Weights of a small mixture-of-experts language model, trained from scratch on English Wikipedia.
Size: 8 layers, width 160, vocabulary 15579, 11.8M parameters.
Experts: 64 experts in each of 6 layers, 32 SwiGLU neurons an expert, a softmax router.
Training: a variant of Muon for the experts, 542M tokens, 4135 steps.
Below are experts of layer 4 (counted from 0) of a mixture-of-experts language model. Rows are named router (the router's row for the expert) and show model dimensions 0-159. Each number is 500 + 25 x the weight over its row's rms, rounded and kept within 0 to 999. Numbers have three digits each.
After each expert's rows: "gets" lists some tokens that make up at least twice as much of what it gets as of all text. This comes from a sample of Wikipedia text that the model never trained on. Tokens count by the router's weight.

# expert 54
router:476501472553498475466490472487531513519456476467536488507471493523525488468467530515510535443534467503505508552514519488475496513507502480563488513493518545515548459523468540523550463542514522531498508503476514526500549551509518521531447494493483535526494514466498510482522523538525475495491486475511497503525514495465512513516511475495490502483526543525477465544543480502501482479496540512486507485518477454493514499481525518455491496499473536484486477506484506519510511517531504
gets: "\n", ".", ".\n\n", " |\n", "-", "\n\n"

# expert 29
router:449507492494485543486491498491498542493481486495511552517467514442500452488506489524463511476527460508500508482499459482490485458502475461507486502461516520537453495490492510495502471462540496496517517497523477480504498470538497481474471525556500509510453468533496518531516494484480491499460497445561482506513543451515507485470482525531494518500482464487473542513527477502507529465516529496514514528520493519473499503530483489539469538477506526548471501519477468502533493516495454
gets: " the", " his", " The", "'s", "The", " that"

# expert 18
router:490506508447507500526503482503561511501537525493454482508477531489488496501497489468455480501474507493492504501482497484523511550466510496472477513542509477532497491456532482479490522497507474478487483490510480550478514551529517525449481481478510520460511515510505491526501509510488494540537487514455483504490472572465549449509514545500510520530483539481494435475481543477539500514495494517488495525435518496492476512494537476516495520487517511463474513519502530493488483517472544
gets: ":", " a", " as", " to", " by", " T"

# expert 53
router:509505490482461482546491454500483470494499539471536489500498489451499479495575510548517461445491526513514519496485496491510522473504463517516507484501498463541481526499500471506515497492468501476507486536498540444459500507492451490485487515543505483516547449484527460495475509542471494502482521527505542475513482529482517466474515472508484483481496525531530479499487502506447529546460491491495507516498503477503496491530497515526508503482493500471508471456546503510452510534531544
gets: "0", "6", "5", "3", "2", "9"

# expert 59
router:519526490488509495494484506553506532486542515513496518536512522470490495508472481441501522537504541477513443477497464466497486511469524491518497528512514512489496481477538490524515499511473493466512519507508460494505512455538472494466568478486496488460464499513483535430487507463556482466460538475505512440506507459501516483518466501497476463468508473503503489506544515505465505558503507522457479506518486494508493487506482494504512478485524473499528534487482493539472538480518517
gets: " |", "3", "1", "0", "4", "2"

# expert 14
router:453484493524494511553485463503527483486465478491512484495502512515495489491506504457480486464554518512538468507431514439480520470493503530495466510505489464489461558491454508486469510536491519526527499473438478495477547475514496475487512499524495423473491495493499478467529484509491523487483512483506503521507501443486484467540506488512505481512506495479506478480498472505533489566479534501516464512496470524524491499489446509513469496490509507530509486521498477540479538511480498
gets: "201", "202", "2", "0", "200", "1"

# expert 1
router:543472501461542504541530487508474540486533528510509544501499493504528498524498511486465533542571512484506470549489506511530530548471487503502504537514461458510504483513469532479516510519512535519487506483492455509491525525501517499507556514520529470498492492538501483468519499514483490457522509462521474487537494525509531517527506514502495511529547495467510460521538526530486502516547487541503519488490529477477495501512521502453502463513469530461447517524462530492524497504501526
gets: " ", " |", "\n", " B", "==", " d"

# expert 36
router:524534533510500479469521523459516508511493443476537490483507485503480505492529506481533468506483539496529524494525520487503513541521532518526518497476488532468499455472487519509506511499456497503492509521464542513468491477477508494498447521476500487491499536498495529547464498563518509504508485554531507462502446509523506495495489519502522516447507533482456465498515476506447484510523538495475517446540477480510504467502444525500504523466525469512542519501546495494475490511495466
gets: "–", ".", " |", " ", " |\n", "0"

# expert 8
router:516517506499493480500495441505494507496487510513531494468517515486500548488558488497480507511492538489503500517482509490478471531521498526488473494510517477491489473496529518518487528512526483500473459518522543509493494506478498472482450476492468487494544491478504517516475490497507479518508542494529525482486569543441459473498473518523542543468511484532475507514488528515451492547490472481551494479533481509507470474491477489513489459454528476502511533492567508500471520497451436
gets: " |", ".", "%", ")", " km", " m"

# expert 44
router:474489509504466473556514502465529465507474468536507502502487478501500501480482470524510499466513509510476488523556452469520472519491524496496478475459511544490497520531466461481525494478471519507529492486474473475522460506490508567519505472552464529517476533497494520477553499474520484492468518518485469526470508445506476522525482477501464506515521500484518495515516486460463504507536511512502520498514523494488497481486455495446511424523516500476447522482518496480535508489527502
gets: ".", "==", ".\n\n", "in", "201", " =\n\n"

# expert 41
router:520473498532467501536472480528513525474501542508516491494508493457480485535516528468497506482536550523537476486523494512532475541502472508532499506518479505491473511455478526543515509485476547459510490512494517501470506502510482477518524527489502453468486499520535463481468504543510470481521536469529500450508471446505493472513513490506492501456504533475499450516511545501519525563509513518467509528505502479517449499515454497520531483490507489512448516535522491489459489510475540
gets: " ", "1", "2", "0", "3", "4"

# expert 21
router:473499482526476481519489477500500489507495465517491499493508492489498513539505494483516480488528473504489508478458520490473500488531455497488506497563491500519468513487459529535496456558506470451554493508507526507536484547525486488492504529496511513530527564435484494519509506525493499553491480474495481446498545516503487508481492507465478504536527492560482482469479488482496506498488497449530541496487522465522511516479531542500460478489452504529528504455546515485499503525472496
gets: " was", " is", " were", " are", " been", " be"

# expert 52
router:506507474532489537516511509553488475478458493523516518493465487445506556458569466532500511518511505494515471503534514480497456509482539476507497536516518483518517518518495499505543508494520523488516494486505536495501505481502504469461530506465515492497499502526477517480539504516495483450431535506503515488523511472488509486498530478567491483515485553457459500542529466517514465513495501501495534464513445503474496501478550500460518518471508537495503479526484492513466490482522485
gets: "|", "\n", " \"", "==", "\n\n", "′"

# expert 42
router:559485481500501466491561531530551542477461514448499480496505508496502536499476529506523527458516471487481477545529485520511507508499453521537499490491498508475505499497497481501463518512515483552490507522471521497502558470487497539489504527482529504508506516520527465549478453502521510489506445490467516540500521514459518504480478494514475485500487545467486523491535529515478493484483524518487532485473501471484534476512504507437522462487497517490486446510468506544519510535515485
gets: "-", "\n", "–", "|", " |\n", ")"

# expert 7
router:536515500503511519455488484492536519505502500475508508495506506507497547503478493536478567461515460491479531494489516504466472473537464526525494519517503534506492514492489525522500503508524541490478481493472537496458475491493519440496442503531476490523516514465478530531482517494529513482502487538473479476524494485465493518505487455502453498482509493537493535565489552500484434435482509463516522535483517502502475504475493500524469490517470495531518523471487496467503454472480499
gets: ".", " it", " that", " which", " he", " time"

# expert 10
router:552476516511505478471484513489477533512530453480463476514521507517497504509492501519497512537488489476529515492486513498501483532491561547449534530465490465503492518521498475539487531501463477515458505472491461486472509500549519504497532501484504477506495537453491499452527517524447516473508471500498515489497482490443474490522541480531526489510516520467508475482520479534527451483537464541499529485456469539550531520500525522511507498519503486527543517491506507497523538500497466
gets: ",", " and", " or", "/", " c", " I"

# expert 23
router:498479524492472522569499472505513461497470477515462458498479486469507500509531504522496518491561534493506516495486497463493496496465544508477487463499516496458498542495500461506497539530491477541517497509481516508488523499533477520491502508485510500433486495535493469456497484511532483463527469483528499478514488520513497505493515514504512434491467498475459468493537519495498514558490468526493520465458483489522482531549502492467512528474484502487541458513541479525471467513446507
gets: "-", "1", "2", "|", "4", "3"

# expert 0
router:546509505529580481505497520536468481516519452459512491481480492531492475480489509469514517518462506519523544482469491517489518538476488504502532470515495521470480486529521528503478524462491497548491537476533472503530528498494528479489467504460520533480478486544515518457481492478534530517542513515474518527497486536528484509512484510526509512487487511527499493453533475507527455454514482552479478481483494523495489520479523506485501552512512532502501479473492506530446539459497487
gets: " F", " L", " R", " P", " K", " M"

# expert 33
router:480462525529477535482528489545501522499454523493504468455503513509502515517511527488539541521494519521519515555513519514482484526475497514467511503584515553481537498516497505494489517496506509509511509477545493528498490526527517519481476503539503534526504479529493531474459457503482537477513496528467480531493502424466528503505491532525504512464478543495489494453538498488518475526505517507521510516514500523521475482515511520492483483509474500505477535510519493470432472524522447
gets: " (", " ", ".", " \"", "\n", "–"

# expert 62
router:542477502506501506554495503512570500494513501465517478503490527501500500502490551458525483481556522469467512467533495485519548457494490513523498510504547509484502483502497490468485482484507503471479507510507520486460549511482515504461521514542470468485460461463539542539489488538515469494516493459509541483520504543477515521470487458530520500507538487530528528535460540498466515520475516507507502493524540542503515479524516521506508498518498501477509444516458483494509459504510498
gets: "-", "5", "4", "9", "6", "7"

# expert 16
router:512491510493480477501491462499523544484523485508507523525508494505531527462517527480506503526482505487502498485534475504518502527492513472505502541503471494467466539524506481500529489491492501523509527505550497501506467537497498553502491468505504515538532516537479529497500491533522506460485492472494479498539425459456495507519521524494474548505503532489526486510503517465479472481505552551477520464516451529471522471485466512496544471531489519566488549526473473477509462514550490
gets: " ", " \"", ".", " (", "200", "201"

# expert 19
router:509467465484518519510503515430543553514518482536517490495541493501481488474482481517488469515486458511512519522499512540494513496458493493516480487487499538519503533519482519449547499457465548510521484489475540512500470475501550466499496481531520447496510472501513470477483494521486493466508486541516504531474524488512471498476503488483469533468533505547529492539479489531465485516500504506521455467514516495535537486481493474487510466516509546470464498485493531469518553528501523
gets: "i", ",", "c", " York", " United", " City"

# expert 49
router:441491467500484522479522473497480466501516496550495505510535474536469540527472495534541536525480484518489490507472491516492496486485519523498485519547498505497486501468513542514508493493525478536523465513468480478557485513468490524499451484478486501505532483460488501472465525492511505539510552540492475469454542482531521470482524497451525500506506502461499495490443533515493531463483495479513523537508527531509542506492476493449534495491457495461537479513503504495532479511499532
gets: " in", " of", " to", " was", " as", " on"

# expert 27
router:529477508458511511471510497506506491493488471472487469534486533517501497492504494508455474492526479464493470465434521501511479438509529508509463527460524507512488499455471431449484513510480475513512493512473456525515539481561538540479525480482508509479477509507475535528517517482490519488482473492510513486477492560501521473502511526498468518528514502494479470486492518507549550536518483502502489468503456489531524487501555513546501459534469487485524477526498504481505505510503506
gets: " and", " of", ",", " or", "==", " to"

# expert 31
router:449516484487458462489501473516500474502501547512441495516507501517544527463480458473487537493508515490506504489515495536564529505484461501516475485482527477510543520444513497549521505501501460531499498488522465499502474481511525501485489501476517516481532511572499502526508499523477522495488466536479466509501512482489498477466511527474469520516459517467455523512527473528484474540510488513502477539489492504482462504518412492494519484502516498494502517504498463472518543517504537
gets: " |", ":", " (", "s", "es", "ers"

# expert 30
router:448516488484500462495493505477464480505474548508505548463522512521530540524538464473524476507418468492524519490529499508501497456524468463492474457512504521506507491481538476497490491554539483482479528509481511507563490538507488491468468497504513513526523507492493479511517483506472491522484491502531459463502488516548485498523485461489539508525471486536513480481464517511508551531479514474472507510515513458461491515512512492468513475486490471537550521475489475508515501523531518
gets: " to", "ing", "ed", " in", " for", " had"

# expert 13
router:513474482483525479480558491480546474478504514462468506505504513519498524494490487488526457507527489517471497469476495489475455547499466486454478511527498519507485513525529540510505497486474501472481488493490493535522533487500519521463527532444516494488512536457518518536463479475479490464474529514486546508470518534436512481519484453506501483487527509526499519462511501535432448501515498492506466473483484491513514467468504469528543483508456495537532480484523519494501504500526536
gets: ",", ")", " and", ";", "),", "\""

# expert 17
router:457510496523519533543445496536473507509502448441482475517465505491500499525519468497526540496493487516503498479479497505479530516483459504513531473499488466449498486494493534485462509448486462514507516511555483489512524520550475488545479478534525481497495499519510540517510496533471515521512520455470499505482508539495479468491513492443509509534490513494491536481530493505480506470490482505520521466458501529544487502511515502525471566479489532455505463517505546506503496480466478
gets: " S", " St", " In", " F", " in", " K"

# expert 2
router:486499517479449499485499471478486483507478470479498506453513484545504468476504544457517465542539521473470468481502486489483521492507536509447495504450468487468492501484473519448510511490505497523451507495499498514470524552454534515500516494483500500514514483470468504480457509542508485513458512510499517487486528494506497536503471526456500516480484518478568520520508538451469509498534483512504521476513530469507533496514431492477477509511526506507527439490488522504491486493493545
gets: " ", " |\n", "–", "201", " of", "202"

# expert 22
router:497503504552484539502498461525510487502518542540487479519480507484524487478505464494472503518499574554512478501509521498520522491552516499497511472534485541520473492532485518500474495538484470531513489487481467474507490520509510536535534496451497529539492459496495497500507469546525521467484492487497533478517513509524480485533490489527503496486520522523524487449522518520504517542455488546516460468532523492529482525482486490473519552509545528544492485476494515526449524479532514
gets: "201", "200", "199", "202", "198", "196"

# expert 4
router:486494523529486471431488526514507488529498457473473525506501539515496511505488472426499507495482518486510504485528524509518501491482490480507508503500480501543501463491523471502493506533483466448485514469511497499503500532505515439509494472509533518487505542573513472537493519454468545510496465490504516535481500460530509518559476476510570517461496485523501492510510483552527472493446506542528520531502504506503484517521517477470482485512500516489534476491486516537461502499524488
gets: " |", ")", "r", " /", " I", " O"

# expert 25
router:467510526445518513503482508530509515519480521436544504507498540473517458506521463451514501527504577489504509487470498467503485542505512482522539534494477482494541512492506526488494465499470497507501490524466511505492505481465497492454503476453534489526479489534526504507461515472455468555530486505503452485480474504464473513522468515496492481509467474493528520535519483506485490532529498522529489496505449468458526494470447503502491486535506508488499477526549491504472493488479493
gets: " |", ";", ")", "%", " |\n", "p"

# expert 56
router:487497530477492473489469519539509518523502486480516488505521525453503512492500490485492483520534507513507509554541508479546470529531461473498549524508494469504553481477494513518483471525495490530469509506498500522496482495490485470445531497473499482477497498521540521498490466511474481496467517550542479528487452488507512501526533530486504468477520453499523444539518486490457490559552469530524496479530490542468509519488496474480484502485517506467477504525530451481488513540503544
gets: " |", ";", "|", "-", ":", " |\n"

# expert 40
router:449509466499493567451508489489477511499522528509516491503523478498509519492478505508519485522465471490478491542499489494524485503495552559483501543505539514471492473456565491536459539477504501494484468506499469534518503528494496470457451494461498494518480541458476523504478502508512503513518536521461470487479510493539526463484519518513516492533517476504494512471458526514478533448486453501478499509496482506508524514519503507493539550530472533516486510533489501463523477510493538
gets: " in", " of", " to", " on", " at", " for"

# expert 11
router:544493490504539529533530503479528529504495480486513496497519519505494555529503506465516500484528527484477476493481544527492535513457473543533508508530525474469481542503494528504495488488515537534473465502512469500489508492484488438476524521464518485465486460484513515458545523526519474518510524503531545517511553492493483526499477517494481541536495537498507508472510521484534503530532497517493506464482561489504459476469452527505526469490509485465502494475463548527523474515516477
gets: " ", " m", "–", " November", " June", " s"

# expert 63
router:478517521465488498516533459507490489537505506522487480520476528494491457500481479500456537535463499467505545508493494506507503537469445488496519535501491501515526491486491501504511481440501493490542565503462502488491477496496484493509481512481534521474467522536467468531511485506503484558497493500487446545505520532535510480501484516513518488445516513473467498458473543487485521436526487542511505492461489499501494506544524492553480508479450515464476544500482490511510482511514522
gets: " the", " a", " The", " by", "The", " A"

# expert 35
router:461490501446499487447495499479488484509514507542464505509495508490507508494484482445498489495473492476442482542469465503529488480490511528477483533517481520532560475473533532508477512499500487501488519492472475487529497494517486521468490472443511499512484536490445516514492473482482492480508505526473456515478503539538553471545518503488504466525525454472522472482472565519506537487492470530507502503492490504484515488518561523537539489497485499483515517501467493479504494449470527
gets: " of", " to", " |", " in", " for", " the"

# expert 55
router:516520505491521512474498537465528512473510497530459531507507491512483515512505521534477501464489474490480505453493507496551492491470454488474535524462521469527498488515503571500490536490480510496501500461495483463482512499479558482517546491504525525546509519455518484524511536472491500465525493493491543535513507457505491474512486542450476483528529535520465471475477515494452491496492503485474510511460496511487516514470469503443442513486515526487491502528508479560511531528506507
gets: "\"", "a", "o", "i", ")", "u"

# expert 5
router:474499549492498459481471461496507541515488471497507499521515514488529498488500459513510506493510478481465512562506492517498464541463517523494467552511498503501490495517491524519500477525545505531470475482524503523527500529466489501476468496535451544490545556529512487532531507521502509545527486488491505477504485515559443501512478513461535515475503535492501478494523499504535485480512472556552475514546470475484492466497546490545478487498530492499481509501515501506525486467475471
gets: ":", "-", ".", "|", "\n", " |\n"

# expert 37
router:463500490507493470462531499536511513503474526523500475509496517494500546518460489459502482461468499520496458513511486511522481530518486516479502513576511462553466501487502507535529524481493523505494496489524519493501467477482514499559504511511504519520473518480488485477471483496465521558533516475527473491477529507543506495496511542487478525542495539453498477467512501517518486507519522497502518522469514471504454507522496525549528505546475489537435489486460527451503473529504471
gets: " ", " (", " the", " an", ":", " a"

# expert 50
router:507480541486490481434527512481526513492456450464491510535524507487506487520461494549517478515496474465459519530476519471466514512511506497496457495502517555529502503529467533520505445524504503478522504513472493497491537518497487493469534506490501527497514532475505503518459492468475486511525459505517472508482492507474517507552462495503478502528517512528489496481495469515504494473493523478500523518493470492524489491469555479553510476519433521552536511504547520502487481551497547
gets: ",", " and", ".", " that", " to", " but"

# expert 6
router:507504530519467549465448542485468530520482472507446500523525492501548515510480532513540542561487523512486504489463471517509541505521490498481511465477483511509510505523495528492495521504513494532494519534512491493492490535517478539495543471468497523487525499455506518505511511492476502490540500524501489488487494530536540463565467483510515463495515464473491519502493506476548498470489508508502513505512509523516464468543530537514465550507477540507555502512536510473521526455505492
gets: " of", " for", " he", " that", " who", " as"